Weights of a small mixture-of-experts language model, trained from scratch on English Wikipedia: a variant of Muon for the experts.
Below are experts of layer 7 (counted from 0) of a mixture-of-experts language model. Rows are named gate (a neuron's input weights, with its number), up (a neuron's input weights, with its number) and show model dimensions 0-191. Each number is 50 + 10 x the weight over its row's rms, rounded and kept within 0 to 99.
Before each expert's rows: a language model's description of what the expert responds to. This comes from a sample of Wikipedia text that the model never trained on.

# expert 60
Numeric and table continuations
gate0:45 37 62 54 43 54 72 51 55 33 56 53 65 22 39 46 48 32 60 72 59 64 35 68 48 47 43 49 55 57 58 51 50 49 65 45 58 55 58 43 59 56 55 50 69 38 56 62 43 59 35 50 42 45 38 64 56 32 48 47 53 46 35 44 53 60 45 60 74 57 41 47 50 62 33 47 51 54 56 46 43 42 74 41 53 52 38 45 42 45 54 39 44 55 40 58 43 55 68 58 31 55 55 48 69 69 31 39 43 75 34 51 52 51 73 54 65 41 57 38 55 54 44 31 54 60 42 43 57 54 48 50 44 38 29 49 57 62 60 48 48 46 55 57 48 46 55 60 57 40 49 52 54 43 46 56 51 56 37 38 45 40 37 60 42 55 60 29 53 50 51 47 53 46 55 41 45 24 68 46 39 57 50 45 50 55 53 66 44 53 54 51
up0:48 53 52 51 43 49 36 58 48 52 61 68 31 45 48 42 52 23 45 39 53 40 34 57 48 52 64 58 38 39 64 47 55 57 54 46 42 39 48 54 44 50 55 46 59 53 54 54 59 42 57 59 43 39 50 49 61 44 49 42 45 52 54 35 52 43 37 67 48 35 37 46 66 54 60 45 50 41 63 42 65 19 48 50 49 49 55 41 43 47 56 59 39 60 39 28 53 66 53 33 66 54 51 44 43 59 53 59 33 42 44 49 50 51 56 51 49 51 43 31 42 42 42 45 32 70 56 63 59 36 47 63 53 48 38 40 61 56 55 57 39 70 47 37 63 43 55 64 34 42 44 37 79 53 57 56 58 52 55 34 56 41 42 63 46 54 61 52 48 33 57 62 47 53 52 29 43 66 47 43 61 50 65 44 57 30 43 59 66 69 49 33

# expert 43
Dates and time prepositions
gate3:55 63 38 56 41 35 59 47 52 51 39 50 56 52 72 60 59 77 44 62 35 54 52 56 39 36 44 70 54 47 56 48 48 34 51 61 41 52 54 30 48 45 38 48 50 51 49 52 55 45 61 49 52 49 47 51 48 59 29 60 57 65 45 60 58 53 43 42 47 52 48 56 48 63 61 52 50 47 43 42 69 70 45 36 29 38 38 38 46 50 46 60 55 59 45 48 46 51 54 49 55 40 43 59 55 57 47 89 60 36 50 45 58 36 46 71 58 53 58 48 40 47 64 55 32 46 50 53 43 60 65 44 44 49 54 42 42 51 42 55 66 53 41 38 67 63 53 34 42 46 41 40 61 46 50 50 39 34 42 42 48 50 66 32 57 49 46 29 50 47 75 36 60 39 41 57 57 58 37 66 65 63 52 40 60 35 47 48 51 67 48 51
up3:43 47 56 44 42 60 46 57 52 58 57 59 70 51 31 40 43 40 64 58 44 41 51 61 53 44 52 33 48 31 63 36 41 64 39 58 47 48 40 61 42 49 47 52 58 43 70 45 50 55 48 45 41 26 47 44 41 55 45 55 44 48 51 29 60 43 36 50 32 48 43 48 45 52 36 53 55 62 57 50 54 74 62 49 50 58 51 77 33 46 64 51 63 51 35 53 60 63 38 36 50 61 50 53 52 51 49 52 54 57 43 44 53 36 48 31 56 56 34 50 59 37 46 40 66 40 46 49 38 52 27 43 45 34 51 40 30 64 51 32 43 49 52 64 43 54 55 40 71 39 60 43 37 50 60 39 31 43 40 48 45 58 51 41 60 56 40 62 46 62 69 34 45 49 34 42 45 59 58 50 44 57 24 47 41 43 50 51 43 43 50 67

# expert 48
Opening brackets, list markers
gate2:29 47 59 61 57 31 55 45 54 45 51 52 49 47 56 70 49 45 50 63 46 57 58 34 59 57 45 42 66 67 69 44 44 68 45 49 39 55 38 49 50 54 49 51 47 47 68 46 58 66 45 48 48 71 50 60 70 50 58 54 45 50 46 28 34 41 52 74 40 64 42 35 53 48 58 37 52 67 40 32 54 50 59 53 51 63 41 58 56 65 63 51 38 45 46 52 39 46 55 40 35 48 48 53 41 37 50 46 54 61 42 63 43 51 63 28 45 45 53 37 62 53 44 68 41 55 53 69 64 47 51 51 40 50 55 59 45 50 53 34 42 45 61 38 61 64 40 50 61 39 63 56 74 60 42 35 50 52 51 47 69 51 41 61 41 29 59 59 55 58 45 41 53 53 48 46 51 26 50 47 62 66 51 58 57 37 58 35 36 39 51 40
up2:47 52 56 55 64 41 50 48 62 57 37 46 31 36 68 43 69 62 46 68 48 49 57 37 64 39 51 44 49 36 76 64 26 58 54 46 58 49 51 35 37 47 45 56 66 31 55 43 39 29 60 50 61 41 48 40 52 48 60 61 41 41 58 38 49 63 58 49 51 38 56 46 51 40 62 70 61 44 61 54 53 42 43 61 48 53 41 53 30 56 59 41 49 45 40 37 54 65 63 44 63 50 35 68 50 53 50 42 59 53 49 45 49 59 54 41 39 48 50 48 49 54 46 52 59 42 42 47 46 58 48 40 59 51 53 42 65 58 43 31 24 52 27 41 70 63 51 53 57 50 53 30 46 49 58 49 57 65 46 35 45 48 48 42 56 58 59 48 55 56 49 40 73 61 48 49 30 51 43 34 43 51 51 50 28 52 55 48 27 43 45 48

# expert 5
Line breaks in structured text
gate2:38 40 33 48 45 47 40 55 40 47 56 60 62 47 43 74 70 47 61 54 62 66 39 52 63 49 53 62 75 61 49 45 67 50 47 42 43 49 35 58 59 43 55 41 64 42 57 63 63 58 40 45 51 42 57 44 55 63 38 58 69 51 49 50 48 55 35 36 49 40 50 42 59 56 58 54 51 32 47 39 49 29 50 63 71 59 49 56 58 58 46 48 61 54 41 55 68 54 39 63 47 51 49 59 29 27 42 40 57 62 53 50 37 70 47 57 47 45 44 43 60 56 48 65 61 50 58 36 54 43 43 40 65 49 54 55 31 45 70 50 53 65 33 41 52 61 54 55 44 64 45 54 48 46 50 52 47 36 63 57 41 51 45 51 38 51 51 75 39 45 54 63 57 37 50 45 43 44 41 45 60 63 68 29 53 49 59 33 55 30 56 49
up2:57 47 56 46 72 55 48 35 47 69 64 65 49 52 59 47 52 46 35 58 62 42 53 57 32 44 68 42 52 59 40 52 36 50 69 40 48 70 45 43 52 39 61 53 48 40 53 52 52 48 50 66 70 51 37 44 55 56 57 53 49 38 46 41 36 65 76 33 65 48 41 43 63 46 54 70 39 48 53 43 42 61 52 43 53 50 45 55 53 64 47 49 39 48 43 59 44 62 58 72 41 57 59 57 43 39 61 57 52 34 52 44 66 39 51 55 35 45 37 54 47 39 62 65 41 44 42 48 28 49 60 57 27 37 38 37 53 54 42 49 35 52 53 70 48 50 47 60 38 51 52 58 50 61 43 37 55 47 42 34 40 65 60 41 39 54 46 63 46 43 49 61 39 61 64 39 30 47 48 49 64 56 65 37 59 57 41 40 59 44 47 69

# expert 61
Quotation marks and apostrophes
gate0:51 46 36 54 45 57 43 49 51 38 56 43 43 52 65 53 26 49 57 47 34 47 35 56 42 44 46 28 56 60 43 49 59 60 47 26 39 32 57 41 46 64 41 23 44 56 44 51 46 43 35 48 61 44 58 40 60 47 52 56 51 39 42 62 51 50 28 36 48 56 40 55 33 44 56 64 40 48 48 69 49 42 38 39 48 54 43 50 39 56 51 60 43 57 66 33 59 70 68 59 42 65 68 42 58 35 49 42 41 76 53 59 47 61 68 39 54 53 35 46 47 33 52 57 48 35 47 58 57 57 39 48 53 62 56 53 59 58 60 58 57 63 52 58 49 46 43 47 34 50 31 48 41 40 49 48 49 63 60 49 48 46 26 24 48 67 39 62 42 62 41 62 50 46 51 57 59 56 53 47 52 53 49 45 37 34 46 64 50 51 43 47
up0:50 65 47 46 58 38 49 49 65 40 52 64 47 41 49 43 36 55 58 59 38 62 50 44 51 51 44 30 45 69 42 54 43 31 47 43 57 61 47 52 27 42 45 36 44 62 30 38 56 63 56 44 41 32 45 52 38 55 70 45 45 51 41 34 39 43 49 44 35 50 65 61 52 40 62 50 55 41 37 33 50 59 36 51 51 51 48 51 56 50 61 70 50 54 54 48 54 44 55 48 55 63 62 51 49 51 55 40 67 73 36 41 39 63 60 45 54 56 55 44 49 55 40 45 46 59 39 50 29 61 57 39 42 60 65 34 48 51 57 70 63 60 52 50 66 49 53 64 51 45 33 45 44 59 51 43 45 44 61 35 41 41 42 34 48 55 42 33 50 49 54 29 35 27 40 45 56 59 73 30 34 55 59 64 50 61 57 57 54 48 41 46

# expert 47
Punctuation and digit pieces
gate0:40 57 43 28 53 35 37 67 40 53 57 38 38 47 54 62 66 45 62 50 51 48 53 42 48 68 36 46 42 57 54 46 41 45 62 65 19 46 56 37 63 56 39 49 59 48 49 33 51 47 36 67 39 43 62 42 43 79 51 40 38 46 77 43 50 48 59 62 42 46 51 43 59 51 58 51 45 50 55 51 55 44 43 63 48 52 30 52 40 73 52 41 44 46 58 53 62 58 69 47 56 45 52 56 53 46 35 33 33 35 53 44 44 52 54 39 59 59 58 27 40 47 52 48 50 56 55 50 51 48 44 44 41 49 53 50 61 52 31 56 36 37 50 52 55 37 32 38 66 46 47 52 64 41 54 42 54 33 33 41 44 53 60 47 55 45 55 34 47 50 40 50 46 65 49 63 66 58 65 67 46 54 53 44 40 49 33 47 49 52 70 60
up0:43 62 43 54 41 33 47 64 40 60 18 56 50 35 54 25 36 50 50 61 50 57 26 50 55 59 49 52 57 48 44 67 39 56 65 24 58 49 58 44 66 40 52 57 52 52 56 64 58 38 67 49 58 33 47 56 40 43 56 71 52 60 42 47 24 54 59 53 50 47 47 55 51 62 59 77 41 52 40 54 59 62 73 53 52 39 49 62 44 37 60 52 36 44 50 48 51 50 65 62 54 71 48 57 54 51 53 66 37 49 46 57 49 48 60 56 50 63 45 55 51 24 49 64 47 64 52 53 52 41 41 49 48 40 50 43 65 38 59 50 62 55 45 54 51 46 60 50 41 66 55 60 43 53 54 44 39 66 54 45 45 47 42 45 62 60 62 54 43 42 53 46 50 46 52 31 42 72 47 60 46 47 57 51 66 35 58 66 52 44 55 62

# expert 41
Prepositions
gate0:72 72 50 48 46 50 58 53 35 32 54 56 35 45 43 51 35 62 59 47 42 64 46 36 62 55 58 40 52 43 40 52 58 43 48 54 54 46 45 51 36 56 57 52 23 53 59 49 55 33 48 50 57 47 70 37 54 43 48 58 61 33 53 56 62 47 49 50 65 55 68 55 43 54 18 56 50 59 57 52 58 58 41 56 53 37 32 40 51 50 41 27 59 42 54 43 53 50 54 34 56 56 47 71 53 40 47 60 56 36 61 59 51 67 50 61 13 38 48 51 48 58 43 43 49 58 47 38 41 43 56 43 41 59 35 58 54 53 59 44 41 41 45 29 51 40 42 57 65 65 71 45 54 50 52 45 57 61 67 34 55 43 45 60 52 50 51 49 48 63 52 54 50 37 60 54 47 48 41 48 41 33 61 50 55 65 63 64 36 52 49 57
up0:51 59 50 44 42 78 61 53 33 47 60 63 61 53 50 46 39 62 35 58 56 50 43 32 60 58 48 43 35 40 60 53 38 67 52 67 48 49 50 51 50 44 36 22 35 50 64 65 37 43 36 47 43 46 56 49 35 45 41 41 40 49 54 54 50 35 30 53 56 52 56 54 52 60 57 57 39 73 59 63 55 42 66 49 47 61 35 37 48 40 52 46 56 47 56 39 55 78 48 47 58 42 50 43 72 31 52 50 53 76 56 37 64 46 55 54 61 66 55 48 47 67 46 51 52 57 57 59 56 35 47 38 40 37 46 43 46 57 54 47 54 58 58 73 46 48 56 52 37 53 71 60 48 51 37 59 46 40 55 63 51 59 58 63 46 56 40 38 43 45 57 35 56 57 59 39 61 58 45 40 43 43 42 63 48 51 53 39 45 44 40 33

# expert 1
Table column separators
gate2:58 44 64 37 62 45 46 39 46 50 58 54 38 41 64 53 53 46 53 52 50 48 45 54 55 55 52 70 56 55 56 45 38 34 50 58 37 41 54 57 55 68 49 46 48 43 54 66 54 49 41 45 55 54 43 56 53 50 65 55 55 41 64 54 37 35 46 54 42 39 47 49 63 43 47 62 34 63 29 45 60 38 75 61 64 56 45 63 49 52 55 55 52 45 54 43 45 48 50 55 61 50 39 34 58 77 53 51 50 22 52 43 53 75 83 66 57 43 60 54 50 64 42 41 50 47 32 45 52 59 53 46 49 29 46 43 54 60 51 40 33 52 56 45 57 51 69 65 49 40 44 43 58 55 67 55 47 63 43 56 42 52 37 35 39 45 50 64 56 54 32 23 55 42 60 26 55 38 60 41 58 43 48 62 54 50 28 48 47 52 55 60
up2:46 52 41 48 52 51 55 64 57 60 47 45 59 47 60 53 60 62 45 56 57 51 60 34 49 51 60 40 29 48 59 44 56 62 36 56 51 70 53 62 47 44 45 50 52 54 53 47 53 51 48 56 34 25 51 73 50 28 32 50 57 51 38 42 43 39 49 50 71 69 67 39 44 49 63 54 44 32 64 43 51 64 34 45 41 53 53 54 47 51 58 51 77 44 26 47 58 55 30 46 59 53 43 45 61 48 51 72 50 62 47 64 56 48 28 45 46 50 54 61 51 55 45 56 45 59 60 83 45 53 58 57 55 43 51 69 45 42 56 52 52 51 31 59 47 30 47 48 63 42 53 44 57 55 34 42 41 29 35 44 47 28 57 60 49 54 47 43 54 49 43 47 47 69 45 43 57 35 50 44 59 46 48 58 47 54 39 39 70 48 39 49

# expert 24
Foreign-script word pieces
gate0:67 48 62 58 71 48 56 25 55 58 38 59 50 65 30 53 43 50 36 51 63 44 53 46 54 66 38 66 60 68 49 53 54 55 46 61 56 37 52 42 70 38 40 49 61 44 43 47 57 64 57 48 43 62 46 99 56 35 57 68 56 42 45 55 59 44 58 44 58 54 44 47 48 54 50 40 52 63 51 53 62 56 53 52 46 63 53 42 45 54 64 65 45 45 43 59 45 54 44 46 51 50 47 64 59 53 45 42 59 61 70 25 50 46 59 55 55 67 41 54 40 51 45 55 55 28 35 60 46 70 37 71 51 60 48 32 58 51 50 34 43 48 42 53 55 46 53 48 44 55 60 57 56 50 63 32 54 62 38 41 51 58 67 46 51 59 59 63 54 50 43 47 43 60 58 47 50 41 48 53 52 47 33 37 44 52 57 44 61 46 57 48
up0:29 60 34 49 44 52 64 50 63 41 44 50 51 59 35 47 62 61 30 51 45 51 81 71 50 55 31 58 55 56 66 56 56 48 41 67 41 40 68 61 50 33 30 42 44 51 31 52 49 53 63 58 62 54 40 56 58 60 47 48 60 40 56 51 65 75 68 56 56 50 61 49 64 66 43 50 56 32 53 52 66 59 52 56 59 46 68 32 43 61 39 56 44 45 59 30 41 51 53 43 38 58 47 49 42 66 64 44 43 37 55 55 57 55 45 51 74 44 49 72 50 44 54 51 40 44 33 46 47 50 55 59 41 44 60 56 38 53 45 54 55 40 39 58 38 66 65 62 51 50 51 51 41 50 46 49 65 49 55 57 61 55 42 40 51 63 48 44 35 54 61 43 48 53 52 52 38 49 46 52 53 24 66 63 40 47 54 49 61 51 51 53

# expert 59
Name-final vowel endings
gate1:43 51 48 42 40 60 58 52 36 38 32 32 59 56 55 76 53 63 47 50 57 56 56 62 58 58 55 31 51 82 52 48 66 50 40 51 51 48 56 47 53 54 42 55 40 58 43 54 35 66 38 42 45 63 45 40 71 57 47 45 37 67 43 33 59 38 60 35 42 42 67 48 63 48 34 37 36 57 34 35 55 56 59 40 46 77 67 45 45 59 54 54 47 59 46 53 70 54 42 50 44 61 43 58 50 45 46 40 49 66 56 53 35 47 45 51 43 47 55 49 45 36 60 48 47 32 36 56 36 44 63 55 38 44 60 59 47 51 54 37 53 73 50 62 49 53 47 32 37 73 49 59 49 41 44 43 70 43 47 68 38 54 39 51 48 49 52 46 43 60 51 61 45 59 69 39 45 51 44 48 53 46 66 45 42 53 55 53 52 52 45 61
up1:44 46 46 56 74 37 47 46 48 35 44 50 43 39 44 47 58 68 45 44 72 56 37 56 55 61 60 49 48 70 44 46 73 53 37 65 55 46 40 52 54 65 50 53 65 50 28 41 52 62 57 49 41 61 42 52 54 49 42 49 44 58 46 52 37 60 57 43 55 62 43 50 42 57 50 44 49 53 32 36 46 81 48 65 57 55 48 50 80 68 58 42 50 54 26 66 58 48 31 64 50 58 59 44 51 43 43 56 63 64 50 57 37 36 47 73 57 45 52 60 56 26 64 55 45 50 45 53 44 48 56 58 50 45 65 43 38 58 60 43 44 50 68 56 54 54 44 51 48 62 42 53 53 47 50 50 48 39 54 51 39 48 53 39 37 52 50 29 53 31 62 50 59 57 37 38 48 66 42 43 71 61 51 36 45 55 54 63 61 53 45 44

# expert 28
Sentence-ending periods
gate0:78 46 77 35 47 34 55 38 30 51 47 43 53 46 55 43 56 37 54 48 59 54 47 76 55 64 81 54 66 61 45 56 52 60 43 37 57 47 48 47 48 58 42 47 48 47 61 49 53 50 38 56 66 49 46 31 43 72 43 38 40 27 54 49 52 50 61 37 51 40 57 61 62 44 44 55 60 50 65 54 47 58 48 47 57 50 49 51 41 47 44 40 55 60 61 63 46 60 49 38 62 52 53 58 70 46 53 50 48 37 57 64 54 42 43 45 46 32 43 48 46 50 70 46 56 44 37 46 44 62 45 54 49 46 47 35 68 47 47 51 46 52 57 57 58 49 32 54 38 62 54 41 32 38 61 53 49 61 43 64 43 24 58 54 49 46 45 42 67 55 61 37 61 40 48 39 65 37 55 53 49 58 58 36 56 62 32 59 66 49 69 49
up0:51 43 47 43 38 55 44 47 48 31 51 55 49 43 54 53 39 44 50 50 55 52 48 40 53 51 51 37 38 46 35 46 62 42 35 62 58 54 57 33 56 52 64 48 31 62 45 51 53 69 40 60 57 48 55 49 52 48 56 70 52 77 64 37 63 33 69 44 70 50 53 50 41 47 49 60 63 37 44 47 54 55 51 41 49 71 59 54 62 64 55 37 39 58 36 37 45 51 51 49 43 53 55 21 52 69 55 45 42 48 61 40 45 58 42 56 50 53 55 38 52 30 54 45 66 51 62 64 48 62 44 59 27 58 49 61 45 51 50 44 48 48 60 38 36 42 59 53 36 44 43 62 49 46 55 38 62 56 54 43 44 62 57 10 65 37 51 48 63 56 65 51 63 61 52 36 37 49 45 59 40 54 49 54 40 42 39 32 55 37 51 45

# expert 17
Closing parentheses, state names
gate0:64 42 52 42 42 60 63 38 63 52 61 46 66 27 69 41 62 63 59 49 48 62 54 42 58 39 37 52 35 54 55 71 59 37 58 49 39 54 50 64 59 48 56 55 41 45 40 55 56 54 77 40 55 53 30 39 60 72 61 50 56 38 48 36 46 34 51 34 45 65 59 63 66 40 34 55 56 47 61 48 52 49 62 52 66 45 42 48 68 40 58 56 53 51 53 46 55 57 43 56 53 50 58 53 37 78 60 48 53 35 52 48 59 42 67 45 43 41 40 47 58 39 45 40 45 45 30 44 61 66 48 48 38 37 52 49 44 48 43 50 61 54 48 63 38 49 51 42 55 40 47 42 41 46 40 62 51 49 45 43 35 47 39 56 68 65 60 63 37 59 45 44 58 41 39 41 59 39 51 55 38 22 67 41 44 44 43 66 51 41 57 49
up0:47 48 54 34 63 62 48 40 51 60 59 56 46 44 52 47 38 39 76 53 40 55 38 42 54 44 45 33 64 51 51 51 45 42 41 48 51 51 58 44 70 64 63 52 40 60 57 50 46 47 51 51 57 50 53 48 41 66 47 43 59 36 38 51 48 49 36 38 48 56 59 60 36 50 51 69 32 61 38 45 54 56 41 52 56 69 70 41 57 38 41 52 32 52 50 27 51 33 45 49 42 53 54 42 51 48 63 55 38 64 52 75 39 46 71 46 30 52 64 62 40 41 33 48 44 39 44 40 47 69 51 49 72 69 50 41 58 51 36 57 58 40 58 65 42 63 76 55 43 52 46 49 55 54 49 42 37 44 52 54 56 56 56 53 40 60 60 27 36 47 46 56 64 47 43 57 59 46 56 39 48 64 55 62 51 53 49 46 25 41 55 62